From a checkpoint of a small mixture-of-experts model trained on Wikipedia.
Size: width 160, vocabulary 12219.
Training: a variant of Muon for the experts, 375M tokens, 5721 steps.
Below are experts of layer 6 (counted from 0) of a mixture-of-experts language model. Rows are named router (the router's row for the expert), down (a neuron's output weights, with its number) and show model dimensions 0-79. Each number is 500 + 40 x the weight over its row's rms, rounded and kept within 0 to 999. Numbers have three digits each.
After each expert's rows: a language model's description of what the expert responds to. This comes from a sample of Wikipedia text that the model never trained on.

# expert 13
router:495525572538477555456470504564537524479482565530516496516433468536470517539453474459460474505523469497522555539572469563425505513507507466519489536471423509473550492481519507500500471408414452566526542477495430444508429461513587524534555489
down0:564439541453511521467465502482433485467473549465572505493515500509479453476514424504418519457515516477511504520437511577539493523524488459524494558497468480503486525534524490515522492504444606423511551405477431552503555549575499566492511470
down1:463517505565502476580517471433497506486491497505483470465525450535479449539448558440602567542419472527528481524469516535494562516500567492445481464547445518434472463534565480523525526515485472485516504528516537513502526484473519415495521564
down2:567503489477617498472527464558502536538544499503551550486533526476482472532485433460457440403572480519480526456509453515475502629468486525496479512449471460551550517472509531587521505551484506516526565451490474521502504473573450550551506516
down3:488397556524486507517519549502477444557404459442458506475530512535548552533533505470443486426564432567494424552519529439449488486491472550441434490473508451434496515524459436521477573442497442455559503528398469464528456497531457485541416550
down4:479507557407529498536508539481472495583470568539528547503512497465493488539498527572487529489553490455547463483511444518532468494507504529550479475435507542489446515471623448493577540502459554505453435517459510517584515476556556457433483514
down5:446544534461477508468485474541584447536454451543493497453517496517515458533528493556469499483494480534463512443432542457510509491571557487505563465498450552543430536501498523540462489503518504443551519537513493515528513543459467501505571554
down6:526483529524491457496443521454511522548506497463520455463505515477497492462514555478460528496551450420578497496442463410585485439501533500523463537515615420503503540494493517558436514509430515509553460509435492586490525498537567511463468500
down7:611616463606477511506505543447483476485469511485464452520468481494507495473484492443482515538481498463492431517469470496478521588522428479512429490570533455529483483517564489533513540550493509467552451519513532527473518518500578545447564507
down8:495527457515538429546518571528578486477519480462508609585473571573480472449547560539424552444526509513487446475540504512554466494488483534477419576505449485503574482536477474470455521459557505472506475461530474511499467402484522523457512496
down9:533518479503488484501502521528519438564519549506440494582479447440533487578461521507551436438505486472553587521474522415511422511576519468507514507451510517527543498486513468433475503524583456512557480464506503474499488567483559552470376521
down10:497444509494466495482513488537552503495479506538382512555467411477518496500506480472483499511509529533463506574575504577446523487482511515449544497441495516438508519509509481455468507440432521534517528511532561429577454513571544523506508496
down11:494451494499482552469568505520532460438519512527461498480444434491575541527411548537498445468447517499554534506536537516494517594584522542513439522546465547470476388540527494512412451449485516485577463582490503471482495506483453601466515518
Final pieces of Slavic, Baltic, German and Asian names and places, such as -ović, -ski, -berg, -as, -rad, in tables and lists.

# expert 9
router:474564544506474530512532483475544557501536490531509525454445448553479461529544477459458485555506443490492552542525488550405538493476510484562451528442450522487584484470471459530510477472465448489552589500394508447508450502500554426564539496
down0:416517507504571563552524461550498511548495554526448511513592460455467453476453468535521534496539482436492474493478435502502495481467410496517498528422523490508476485532496543485467492527492456487503491553470458499490571452503488476475502459
down1:498519452586466558491430514588510474505557499431547568467483513484528563490488438533489458421485515512512533516504566472491537481487427484438551523531440542502481484503482458471493473503489400494509521596487469463479559539542485493472452531
down2:567499467528493478501458507523490499520459569495445506489466438535464556489540502492526480480443484524481440540425546531521541465519440454540530510465507446387455478544455490490509535463539571446524493507513491532539568534501517519437526509
down3:532507490542495490472526526506470519488508470529480465531507525493594548458565526475527438514528487515545499497560528510519481453489552540467536481465592470473579528533468533514463483512509505500518554504547506487488506478550553538526400610
down4:510494525539463558523465480416529492523554488512501507469530567529502402444498534506525509502492494450509450518529434514501581577484510463494476514491419475513471470515465588543454476528536460498477496498441551526543556459439494482488535498
down5:469493420442497576531564494503471545566469554490406435437429489484557519568546457485535586505527542528466513573536516498474487457476539525465543520498526475514492444541517453549498474547468530461498483514495455452484468471531532444482544450
down6:509515529534468462513487564501476569507487402500540458602501550587463497553563471558474474525442403434431489493438509436429475481512516474480523568506507486530505433475463566465512502449496491525546507464528503507486505461460512543424477468
down7:485413517527502522476501531484501488489461524451532514387398447517554489491589549509493479560578517446513529482518465480514459538548572542463486513480478514561539471528486503539463435521467538559498565556528449481506526547482445508578508478
down8:524497567565415422497563500509504470486488489472527468504472477493524543476433569464481479440517507480482473471583555530547526426416531453502442579475585456497437492580551549455523449498453503523488475526498565503537523535493501489465494524
down9:474498524435485564492429455547430537497527474484454506478510459477438497518476478517551509494568519490479594462481481454462573508453554497523528483533571507511517527470502492491491560541486493432491505540522489493496574501483399510502454520
down10:490475523528547529439444444557587506463503509498456453481589566514520519525531496544481543584445530419482452419503449471503498467512456489516528557469594483509490391439496497453486549545466463519498467453492533546524494488440522496479408482
down11:401492537455494523518573452520470521543592414489530504475540532550495504469559459513499452496532456432483528472487468487510531508563469541447516503578566555489506482544554551475462552460433503526490542491438474521450515522523468505509500496
Last word of multiword names and technical terms before a comma or period, such as Award, Department, period, -idae, -ensis.

# expert 8
router:505491580491425541514472450529530538391492547532490503520444412546478484504518481495526516502465510439551528517481520501461521570497578548445435497488456501477498467518500470588495417467506423468488500494386458470541512516519517447546537449
down0:493513552549477503529464465521454429469415462519528603541530479534543549481550500389510544580467419562568481486491468484461512558432505521562493531403560429477456426517490400519507532540491515505491504508509491503476544478505499533490539499
down1:453458523504487494448453470504496434457542437531517451516508531490543495467488465545549531386598469494540425475488430514560508501475503519513547575445501456560503524463499529521563506507540465554542462554446526539457533475549470464544442549
down2:506488436557466506520465502559454488587450515522501570489527509487512489513419496539465501459454440541504526517511545478403466443466535549518460566555498449523490459456542475488511562514521541449489495469546454543501581577448539463502519509
down3:460578468539497479544458544487441502507522497499538597503500447514460536513550427469527501581493464480477494514560543473546540505488501459471492509482446505570526452465510489508477504486494444565371494521477412510496498549463515513468508461
down4:483535513527449415507510505501437515437473478512483465537434524488427401444474452536505533569569423494450515418569534444454469541476538470493441472488489496488504535528539443459458479558596535527474440474556437521477404509539488486520537466
down5:481543550491465471529534515447463508462543469510568520540503506480595540570544501531546416523529476459499576581485559502524469395522488463499493520516450472542456526511506384498439479435493498492477579532527456503458427454511523469500504504
down6:483470550471486458416450476448514468486546507408518514437479503490552511550526510598472456496454499514529451453437556529530487455518525485509530460502509470527538470503501530528481480541528548426417460455462519548485464458481510488450541469
down7:466458529497491510495505467485453563518508518499503492437542477485511576437544603508520470529524513529507536473445490549508471519595600497471478535494514473539458497563451505511481496521449466513470448503502470403577589501498589528552561514
down8:550517443508453525568483455452513546460499502469502530484417522447455519501467482541497486549497516567525480520463488514512578488480483519459541533467477453597483525537490533481445447520572460468518431539472459453522557490544525499517506471
down9:488497491500468502485489446494482568486562453474444511574438486487552519527556493501520448489510546526485581539491558458484467507518466571473508531568386434559575556536471482463485478498463541525499518503502513596520499496531457534468512517
down10:462478482526472482540446493512466467506568466494514528547528429482491552533444524541576490497535492590524562439484512483568478520513498495452487573532494456518543525466450497472509515492533518538537487519515481487488514490569498507536499459
down11:562557483436546479491502510512476565533503510483500539438482460525534502494540546485452520501509577534547540471455471547461505465534457477575380411477547522498437486542550571488486506486502450484497522527495515504483501536471576504532537437
Field labels at the start of infobox-style list lines before a colon, such as Country, Born, Genus, Status, Website, Clade.

# expert 12
router:531521520573519497461550466522554522473471572532501531501437472501439513430456430488496514540457498451467525452512568445485521539481537480503451467458446558486529533483535450562469515482469444587575584508497538486575490504496497489533473526
down0:524488558523479453533480530473545545452473531493532442519524483454493453597447525508461436427512491595514458525452448531549469444409530496453502468435521498515497486517428553466522516457532539454484547496532528466478468453456538480532475587
down1:497506533486483461487477457475526516414449574486517570487478503514498486542521537517577523501482477497512498493580463467478438434552459511493574374553495500515529537478504493497507431455525463542592477487508454507470444466563583458524562466
down2:495461492579502501506511484444542551495498478571506528458528515424629555491481497513517494489488552428431534580489413512399506482478416493527456453531483506456517462480566504539570504501527496551494441494555459498485515450453510527488511489
down3:601462474457557436476533557457508530560485531514610553494663431516512517481463538551486526535546474508501492529509425488491521506453488502418507564507482523469525498414476483574493516500499477537474496484434487462428509502516526504496513535
down4:455501436499499497506495548463502544520453533476406551444480505490549453523481490483518429525433502554561557477550467500542553446469489485499567550489490525513546562527569480561423509518505615468515454518538531489608524487562519488492483507
down5:461478559527461492526600505514522543513516490537541551525590539455558452501490537544526556559425456561524523498418453502496473545520498513402458510479538506500489493581575454470544509508490490474490488521499494458535459452565430502522506550
down6:435506540478501590482474501495486505531462472490505475439585539427555542491449468434474501512572519481542426498501504491578528550532522495537501478561507462495496423478544485485588486538532550502504514499515471473553437479504503454507502477
down7:526518480454447520539445495449534517506461478439450439482525446476506523508555514410518539484533455499478494572482450526497582533508491594556534463541471458531482480573484523472570455493522473477542575523471535562483491478542553489526584472
down8:536469482564556515488482480541521510424505466586499569477491556530482486523516463500490500459470645518457511495523492460479522545434501497504506479500539591419478529488516488486521504559524509486474464491445444429515528489481453494458546389
down9:506552484402516451495539516548481491500493528479526481485534480549516585518541510589518440566540476497532535552519512562551445478508541458556525524492449605550448535430578544535490535518488506462505538512554513509532500561466478494508492508
down10:507554480432545552447417570460525561549465475484475451474476530497459511471511552533496458498467586397487519528483530555506548517498481487514501535443567576539585508483434451549486468512480532524455413549486439479495510435464469501509515533
down11:545466446430512538459483480490491504533557548436552476536467490476564554490491533448456519513571503508551568547522512531531492528500527541497524531459482534467543488555475530573490522534515555523535581487493458500507514517449547572591541536
Suffix pieces finishing content words and common adjectives in prose, such as ation, ical, ner in vulnerable, plus civil, social, economic.

# expert 0
router:432523513525479538517556445484578527486522563544476462429439455568492466514557453472499491569522487472498543592526488549417558508483508480525493541419442536526517435483493462518488496469456439528570565507444518468538443467524590452515539474
down0:444518496539432490416456524551479462516544487447505562555540569513503496543474518437423559500480505446533572498504521467539470524531489533494508462439438489486468532440520470513425495484535560514593515554414500533501409531557441555484463499
down1:556576474575518448482405542512450529462515576506520492421448519473448470514501511524558562556482515620437487570549529543444535615506506486493525489508554545515511457488545462503488539546541554449497431541496478511579544517500476485533513429
down2:516461430483448502505512565506549472501503578533468509535538458482472392440402468454482440440390481478490506428474587517470457566414489486463490496473451547522442527474559528494485471417432516522503544467502508463512526445464480489519542480
down3:499459496536431537591475569478546513513486463469486516502525510528453476466510481483524423557533459508558478455519511552532510507463456396516475431462446495537531491435437498507532443480489547461549484503480566498625412444502545430461504488
down4:482573472546496402484531523530523543455483566501502573605513611507512497519483503486441475542516483434466489459569443425506481534495525405464519489509482544501613496499455495526463538491543467508501486476522469465526565480491513476482475510
down5:502541499467455545463461456488588469559582525491543466524477504535563493462472535453534483465485498551488530551433427561521530495515505508494530564471545590482466554516505475533474510513504490513521572527490489511486489482488487597491501499
down6:488558506455522524455455495456481528455504568585550447497526533529456449436528562457536508476546530422492537546549459506539547505512542508535505547455534506499592546436471472536444566514461585537452450577511611493528519432529497455502602524
down7:543428449571585496469489475511501480470493515539469474526533445464559496542565518523508534527548506535480540481496456461531525591493477523452473548513566478478550544503525486538470464493540495547523486478517472576506499521565460480480476527
down8:493439502496516482471493478468513500472494479458529530498527529487589481511413439535490490498478502457613543469512451530461531481609466578532562489538529506468553542452487516469473513454509532547474530504532496483511450498449537482545525592
down9:419535497521516484545537443573515472586494436473518536458462419499475591581531486458539443471538457512549486495563475481483462495444551503562530536451508476580561505464516536433521472525499512490480497581491487474593477526520467440526419509
down10:455482600483480500540465499405486453469512513451530544519471466447476483437504514489481537470470488490544568539549501563463498457504501536450408566536446600538433492473518487473468524520452498513530479484530509491509524475548475480462482528
down11:528504498549466480429449511462503495465506523503470418470522506541536490516418567583527473510457520571504489547483508523445572528439472525439513490497488437472523526481508482515478472468514457463444534475490466439564515506524456491467522464
Function words joining phrases mid-sentence, mostly and, in, of, to, by, or, often after commas or in titles and lists.

# expert 10
router:491502498510509497513560452485542590472513490538521528458476438583510504462493503482503491482458485564473522512479497497513548505402495541469493493521492545486551495555484503543533457443441355533586507492460514516543421511507507431481588551
down0:541488505521513515570448490482467518461446457450515492536457534509512489450491455506467506528532532570458526434541501470463490526444540494468473456547550491462490504572410467467477555520517500460467477453516519505487488481558482503507543441
down1:412413448447482503515463512474537516502499566531459515458488512555529517465460509439444464513563532552417526456470484449396516505407525487471496482458478478524504459471504452504491483512534585487448545564429505433531493486490488417511473520
down2:597492544492496495555429516526464473532521506452517402507404422519533406477561464468476530552451532540516543457494521434445498582455509504466469425514504494452473539513583461472428497493528500418419510465492548517448506452464474551412466510
down3:576460426479507519489493481511483513476530424529536502487577564532485539533432500503501513522506514427538472498463489560485461573465453518506503524492471536519487567512534506444493494498546439467423465476582480533477523488503470455436528462
down4:465408500451512498486552471533448519539451472509517492502589517549536493524530446472499473464540528481493546460460515486498470460525510520539507517509519422517494609500497554582604494504413569571564517501516523467488620538458479491503496501
down5:599502548453553522543476504507564521520462523536596477471532478436517510501530523561522488492470421470512460571571477502516443499480529523524502462499510425469417493452560492414475480494500517485518558479407524560486557544491466497538493477
down6:508522520395481484479535529506466517547503554495520480535455498522570465424499529396445504509509501387519476509521490537527542469568463479502524599533513514432477497465496472490494575528479644542516510518556551562558505514511549458453455485
down7:561540456526525532443559509509523491497499471507603457467398470457458504543529473448491462502469442533447474439515423450547518467497501504466504564512474492427465557445532476519556458474502470550478557501454531526497522505569516464427540547
down8:511507535491460530514496452519514489493523474506558510464379542519430448532497492520495465470502505491543481548532524476518527532508466460533559513454482445576541516495486520499499489447474542540534490473516465471513447518466484503461574551
down9:491516514534492460463449494448509470541484485475521521523494618421457535514509493590472525492502547510483518499515440517506482552551526526444517568490536502530538492557537483575484492504513532471540458558452440484568427483525476504379477488
down10:522525433584441517524520405510537545450471534475508490533486435511422496503515469436576482473514490396438480532524482500522588533461522552489491599513495415556511468495523485474517498450570548511570489478416451530557406462523505532455563460
down11:496490527493459525543526486540512489486472505589496557542642487543538526560537507534481527447509513493571475520453491496591541455518498482475503557540518431556536427565392553532444559528578517461514522490508506486517467519471502509513591498
Periods, line breaks, section heading markers (==), table row ends, and the verbs is/was in definitional sentences.